{"router_score": "softmax", "vocab_size": 8192, "batch_tokens": [32768, 65536, 98304]}
Below are experts of layer 10 (counted from 0) of a mixture-of-experts language model. Rows are named router (the router's row for the expert), down (a neuron's output weights, with its number) and show model dimensions 0-127. Each number is 128 + 24 x the weight over its row's rms, rounded and kept within 0 to 255. Numbers have three digits each.
After each expert's rows: a language model's description of what the expert responds to. This comes from a sample of Wikipedia text that the model never trained on.

# expert 4
router:103143130095162160177105124133152101098113126113120147129154181141098136118079159182104120131065105145104134162129145121097098142126138107128120125104132116133127137125152126164121125149113134193129120133114104140139159118145139147135136090135148110149096150077143084151160125105143139121119129129112117148167100139120117154104087156117108115143121182154140095118161120078075105120124
down5:132174116137137155118121166133124105154099152123131093128142122100156131147122092129146109121154155089116140124113131110127119128113103161124143138108182136123174158119113142119161147135175118159107133117118145131163130165092136129104128146124068147131090113122151152143085094142113146110123139148165144119154116118119109129183148069089123124144067160112157146109184135113071141149130
down6:140130112132133118104118097143105119096124129099123124139122084151176187158117111106151103105116122080151139145113159120116122121145175075112132112113087152107109111090154112153175113134144133113103080165169141099119187150144163129177173135160131085132104120132118143132117105104153137120097152163147157104123118112102127156115121140105144103125127105142119096110130105139095156115162
down7:145138182092145119127166087161151115098159137150120124134148125139136135113153150138137099164105137100112166174129118089139173084082110082134150163160129080147145185139152143182110116100121114111113136132119098157135130143126138082133119118132116126139148086139149157107138113146127149108135205128106096100148123144125085107121149152135125129122116150119126130164160133143132131141110
Math and capital fragments

# expert 12
router:139151077117176136137120132144146126120156110131160109116135175162090161191138159148154124102134117124121124142149115111111126180096136107129137136168114102150158113107120143170112124131116048125140112136145064119100122129095121133148104114146118085123120148095139109129122164075134150128115141138084149134109133117131107114155138162156160133117114160126109123109151148131071142140103
down5:098126111113151138124153115122117164104128093152127096100125098097157116117143137146163111144091128153125124139110115143133127063110131115124111129147130157126123077132133130104122108111136145151069153176107129146092111171123103168074120124102115125176144155093115128136112161130124137106102101110104166102144150140101154165088152127174128148155126178118161168106116115133166131094136
down6:146101089095141152123164115143163144125125068125095171130148115118130145145163151143128160131135147137132123114163146128105139101141119120101101117089141137116115132138114110115118103083126138130127126130103128119090172162109098072131176077174131088118149163120136168135155133132120106155106155100128158138130072092133111134153115140087100131138169152151100115106190135103114131122129
down7:130109149115160101121139161108151124100155121118116150119124095153114140184120177155119119148147151117091124130123092089157140159108138135140123137160146121197112119125131149103093139126092074143152149167127104110117135122124133070114138133068116100129145144161111111114151097152111078123097151105081095108141101113127129118145181134163106136116128151112152154172145141128124136122141
Table cell separators

# expert 6
router:113139120106172142128121129153131119154097099130115103166126131172159138163125113118146110108151125127083117105113145109132118119133135150150157122112111086107145081114178149166128081122131158141158104126134065140164130136109148117163097120111149104154109138129105116153164121097099126154142157166100114116094150074133118132128155127085133139169119116188173140130153139101112098119100
down5:123178096104093099151120171152132127127160162137121137129147131169113100148142121156127099116161130135126119162085149115158106081104175119097130120108098099131048115104103081125109127146133092125113165142078120153130121145111158112144123148104146158157110118122158087161104131148133159139133164077134128144150108113131130142110136117167141133093137127147109155164137152151103127133124
down6:157109134110073115110120133160155185178116114097145093152173138137142053148115114107149116116125094132091099123114164099152141121119091120140107153150174122112125090137132156166138143112125112173167145131128118140147102119167159099120156135156130113137102095142163110143117131166127094107136145118098093102102120101114089098133131116131097121141122125126134140121187153139120126137113
down7:139108110128115134132093163116095143125095167128134103126143144133178148161164132145121127065146110150158103152094116128190121123147164131142137105130111130111154114131163112134131106108134139082120122101130144126170118120106098091145153126153186112080111136141089074154160135159105099141137111121139102138119165156086147121124118124137101116111154136157127163103139141067134093135131
Verb and noun stems

# expert 9
router:115153149117137151135084088120163089121120126140126171129144185155107176153083127122078121144150145098151113107115151110130096135117126126159142179132137096146164145103110158099157091143118129160163140126130094187139114120118135100143101100130152127159144108127127126135136127117097153142118126123133094125113160098148078154121108125091160144108114100160087107164153145101115089120112
down5:148126131099155157143107151139161108100146121119149070080169145170161156106160124132080066113138145109135114163131160158124121106154166129141110077123121143137133137130131175117143160107130127098122140141126174136141097114148156099127101102101132140101116137110159121112121117164126154146110104147125089085154157139141111134168087143130153147133131144131128147168131166133125101075139
down6:145105086126126150131115133156138141130095142139137133109159172140143125103134127093126113130135155098156162117121186075146123108114123136105121130073157114106142097146144076107157134116134134133090142129160108127129118135154160154111118118105122099116134158120144146064161079140099154146125086171169092104152150103150108110125105140136126144138116149176161114096149109107088128165152
down7:119132135137138091183136135118095157099141100178156172120116132181098144092112136163170116179158107134123164129134124117101109130135098083103086156109115140081131099149113145138132129133150088139158146105123137124083133107120129142097130131107122138130183124095116132101104104130138123114113161145145171143133096126141120108115156130115122157151137098149174103123159176139081149121124
Verbs and prefixes after auxiliaries

# expert 15
router:096171124112125111121109078143152128134102115110116153105136137162135118171116161142138093157122074142111173162190135104132142096110090063139147138147113126125144119153147102159129158119123099156142085151148079159155146111117119106146113115108177067183113127106165132132126113119134118152128124128127121086134116122115102133112124151139141141147109152120117131155151136116103148166158
down5:110104135125107118112168116135118103096123136101124137114090089063098114159172108147142113107129131099145163120134149133167169098090150136139128131163126145084121075129128125090123157109168097159127167157133115135118130148102136112176157138133123111130121086126139135135168084127175148116128115132123146110099127121130098094108134105158111120131154109111110134172058140109118149112096
down6:124075116090109099164118110132173157159128134133162101118115139128117132102155121152135172124143111112108149130129151134139132121125126108109140140148124159096147175189152125109107189144153173212120145134110113101133144147138154143114128124162141120109136101136098163126134095112135108122105126125124085156123132121181076088122134099133113106082112138115147103093156110137129122133154
down7:122105132099121149158146130131099148128148162133165156113146130137156126143142135155131137155096093146149136122139173098148126075128129134083131080107143108115147153146102139144152136123155149115100083131173116138123179132145118135123134152181133085169126112145101127129132092196088128162129157172139122100140131123120145159131162084171101149148133118135140166154122109122075143128141
Personal names and initials

# expert 0
router:118125093114161159148062113140117095094137095111117145147134142177144150177126158146136102163126132108114141153141150130115132121115131134160164140106107143161104100130179144127149087087075117109142139132092099177139105133143100132154103085106157129126097129095141115171110132104120126145155128166091129092114118115169110146126155098125168141097124113145119115096146154133138159123108
down5:124127147093107142167140140170103120144119095114160143128123136147087148098153146148133063133109090144163106077159117112092119154115090165143144130126125176106127126139151163109121110121133143167109123115126148145109144140127119080128106167138139152108162168159131126110137144102124159135103076109080099120158138154163126122101126100123142090115122129160129162165118135102126138159176
down6:109142126086086135136081134140183122141163138132126088145137090132135128126112139138161130163102132164106126153126120083107107094135117150141115144120152163079149119144101149114116163130142140102108101143146148148176100179100079198134116121105149112149143126104079124120143102091128150136143145165161142130170123111120143163159133145113115154126120102139160146127155116132115167120101
down7:104115166083115088181098176160140110156138142147131141119158078130123145169141147118116144152123113108111120111139134119125103147162127139136155127151144145136104144119094153130106153121156154105104132123157135141161139140123089145107123140126119134141115094121136146094117121127129125086107112115126149115103084136092113120107193133178074155133110186126190106116071128121135141134095
Past-tense and event verbs

# expert 11
router:099183103116139169154140113159136106132149093114127134149141113195150133159143136157109120158106114144131183118150165113113164132124138135159164145152118130136150107133159104145108128093082106125144097118125092163123118072104115106158131114123107104169119102116135080125142156121129151158151121118114097112125099107091132105126116152136177131151115085136106120168154162121101137131087
down5:127170157132131167128106122126116157175150125105126188121114141144100130168106150091133110164114108134129129148158180106133095146115135117136142112135115141124136098143116119102146133155115164126106123130142154121128102134143137118124159184126108162093198091096138140145081128145133116147123141110122140092147128150107077176133128130119074118155144160073106115120123094122168112092143
down6:147100129090182105089124114144129132146112107163140119147111126118127110128093125116126125133091137058154155168132130119113158151128149154111126116128154130097140132092122161137142101110131155142149142120109093120104139158156141145073132089122129155096093089114110108128153142119093112119100118133147107121113130167146101077138114129086136153083144152114068102157181098148149142130151
down7:134080108139132137131097170114098139168144158133138154097115130136118106139074081166146111084111136172119121148110150172138153130130103155104125179144093154132132140139119151105145086136124137181154121113086142131102102162126119088107147132135097121136140174131113163139122112160086142131129131157136089164154131141123112128143129090117135145122138176140117124152113084118120125166179
Role and place nouns

# expert 2
router:140144095101130144124101118115149091104145141133157128143132126165169127145147162135120146125109069095130127094156160129111134149118141117157149157158126118107146132132115133125157132102098133130155137127139130133083114140102085112182102070093177103138090142121166106120099143048079125137118145142106100113147149124097157103116134160125140140114105113145158121165177150131115141153132
down5:167125130135094067140135104118143139135163122074155121116125136063155142096149109141120118118118120120097120139138175133083165114123116109083113133118100089155137141189157156120142086096133122162125159107147182139081158117108137123133163130089094096122128123116130104109136114109112147140091136127117148125113125134124102148154130150134101181133131169132104101123138148100102111120157
down6:127124103104149108117122124141147112183158092113102155142157098128106130090144107116102137101113135151142165109131167134162119092127124090135081091117114086087102131117133103080160110132107117151146115141151101140134129140106133160108113123082123154166117084128141116117156141107118111127096152169132134091165158096073093124116091119145117141066145136125159144129176133126112128120143
down7:175118176100113158183109105135142140104166106152089147104159142146070088102099124140173114146117108151118100125122129146125163105117169119141107105131135132126133100137135136149151138124111172126124134112133094153156123118135124120136160124109137090136117128189121146100142082146130129128176124153107134137098155118144134097129163143137086107087138131166127106084160122097181115118143
Year and number digits

# expert 1
router:119143094143128127174115104129103106111175104155111131138146143138123121137132112136108080111080089106139144145125120124091136153082123116138149119135151104119136121136173131190153121121088127119132103159143127126141114114127143084185107125084121129166106151104135140157136187159101082138130107149096159128142170146128091118170121158116134170134103114110122135099151132099124143163084
down5:144110129146132187139149130113104112139117175153117118187172137111129136169126126164168114092135111154117161151127145122121121165101133132133138141109129146152118151104158163116132104122088123167139161105112110125159105116143176150112138118139154138125117156109130146105121097098120075114113167112156111156075122130155119086111093124152154124115154109100100162163153123100111091088098
down6:116130106140117145104126103117139113170149141123114152091131143159095110153135127122144106121137137136137149154128170136115148120145104057150072129129126143119156113138099122142135115161119141118093116104148106122145113183148102125130166163121129134147144168133141103089095092136128144104143113101155161131133095136091166168108109106127149113179167103121088173107096154181122140091161
down7:111151143146134173143123122126132165099144116136120110124169115127153133142112075107163153114088161139091077173148131102138107127162148148103153131145124109101106124132152149120099126124139130118118103131169150115089098120152069124144138119113151143134154076074107127120164141137148120152115088093152133161138134098084118115132172101112133099120122122090102153099163079131140138132093
Headings and infobox field syntax

# expert 7
router:154134086136150178106080138158127112147128096144120097134130136110114130112127113140158127140124130151118131151142148089162124095127098094167140133096121111127165150157158157160138112119126123159183086114159137165118158117104088121167119129100148078177143113097124069161148164136110097165092152155114128136135123117143110155123096148134156146114110119134145107136138120098083138137094
down5:097119111118113167102139150121120139115138160170096141098136124131141150097143090150110126139163113129133121130084142127169157128102158079155121072143145118143104148172149140154145121088112102140092128092115118138142093140130130076131145123108146132134120152127184125123157134124092132098118123146126118121095153100170152126153106149131182151125162126093067144156172113127132081118117
down6:127145092098163100152138160097123098105123096107138159150103165103113149105155104139116139070103142125148113166126117103149130146185146141122116137111143120123113099127111081145110136131125131108137137159147160135134125152128131142150103069112137067129122103115089115108167138118130147127141102154094082163138094118147099113105110142117123113117066122183137138146183113156112145119140
down7:105113125104133113145132166109111127116177124139132103166142150152134185144154176146114074099134115122129104130105210109151091115128114131121109146168140167093129159141123112159155131154085130115148101151130099130138151092134081114124164147105157104150136168119106127146138112145135096160153114109139131091134114116102125129104144106124119137136119122146151092183177123147146107126099
Mid-word pieces of foreign names

# expert 5
router:111149104130122174105109076136176062142143093100149145135145133155158135170112156139094090148147099163135140152161139081140136171119119111129146161135102121145137079102120131134138098107121123111142127124137134172097126116147127112133100104110139138136128162130151121145114170099095155144110146146112141100108121126092111168143149158130140151097119139129108094148149175072082116136108
down5:107145117089114146102060063154129111106126103117153134140115112132220163139122140139103112141151132110155139105115137131130119139114145089123134092119104144122173106144136070112145134148150142117119167094081152096108117134180143140160147113143128095134121130142111138152095139113146116117135162097182155159120129127134149122142169143115163138131099128154103107135140114141133121118158
down6:119102122133132160114098137085132122144127089133111081138127143169093174128118075097170087100145090131168098108100134161112120131159106107131086117118148107178132096184098136128086142123131163129148104132128157143148118104151116145113162112108112164129142147150153158137117113136168120126126146110137149116145108148143162154108131127120123109111099131114154183110118078113180125124123
down7:081161125114107149134120140142152136107119148132161130128136139123117117170122131154165067169145150135102150115131134100160074109147083129153118109129120130133099118108076117147106089132133118079123146171146095139096110141154124169140132096116156160104170088129151127117141194165121164082114134112176147083103134109111121128128132112167134120130126105139131131097138124162149131132134
Quantifiers and function words

# expert 13
router:131131121079130168098130095120179148124134143084114106184117126123094132133139123143100098153119121138130175136099151151132105143124099159132144145155123128145114113137140142152088143084114083165156083101151121140111123145090111095128100102093129140132098139140114120140169125115079153099086153143110123114156129134159138146160114099104145135109100094163134085168165156127105141146157
down5:107103133124129157152118108135148131135128156144125102161101116107138128091128158136106090157162120094133135136101163124122117101157201095108119121106109155108115151149114141137148121116132132124157119134157170093116188147080114126168114168090122071132132146122093097156120097157081103146117149094131129165111121137144094127141166126118107119107145086126126099122187136105106146135130
down6:135098141159150119145129090107163145114161133148104139127105104168186134114151110155106130186115131076093110154150048131138137132133148123170162096119130107126103122135113125102142128125131119126102093181120102152098174135156129175125169133140116114128148121195113103132104109105138144116119161097124126114148096130141131112141124155100122102122116099146103140153146149118098108151115
down7:150171107106141106105094149117153153119139137161069140129147167162102139139111159098125103122161115145136111126099148094133099124126099130116064163133134117096112152106140135132117173136161117116099145108154133128153135140129110131092131095119076095133162163123110180144130123134159128121163111117087149119135165136121092147152134115115132142123167088102120136102193111112114129175106
Word-initial consonant pieces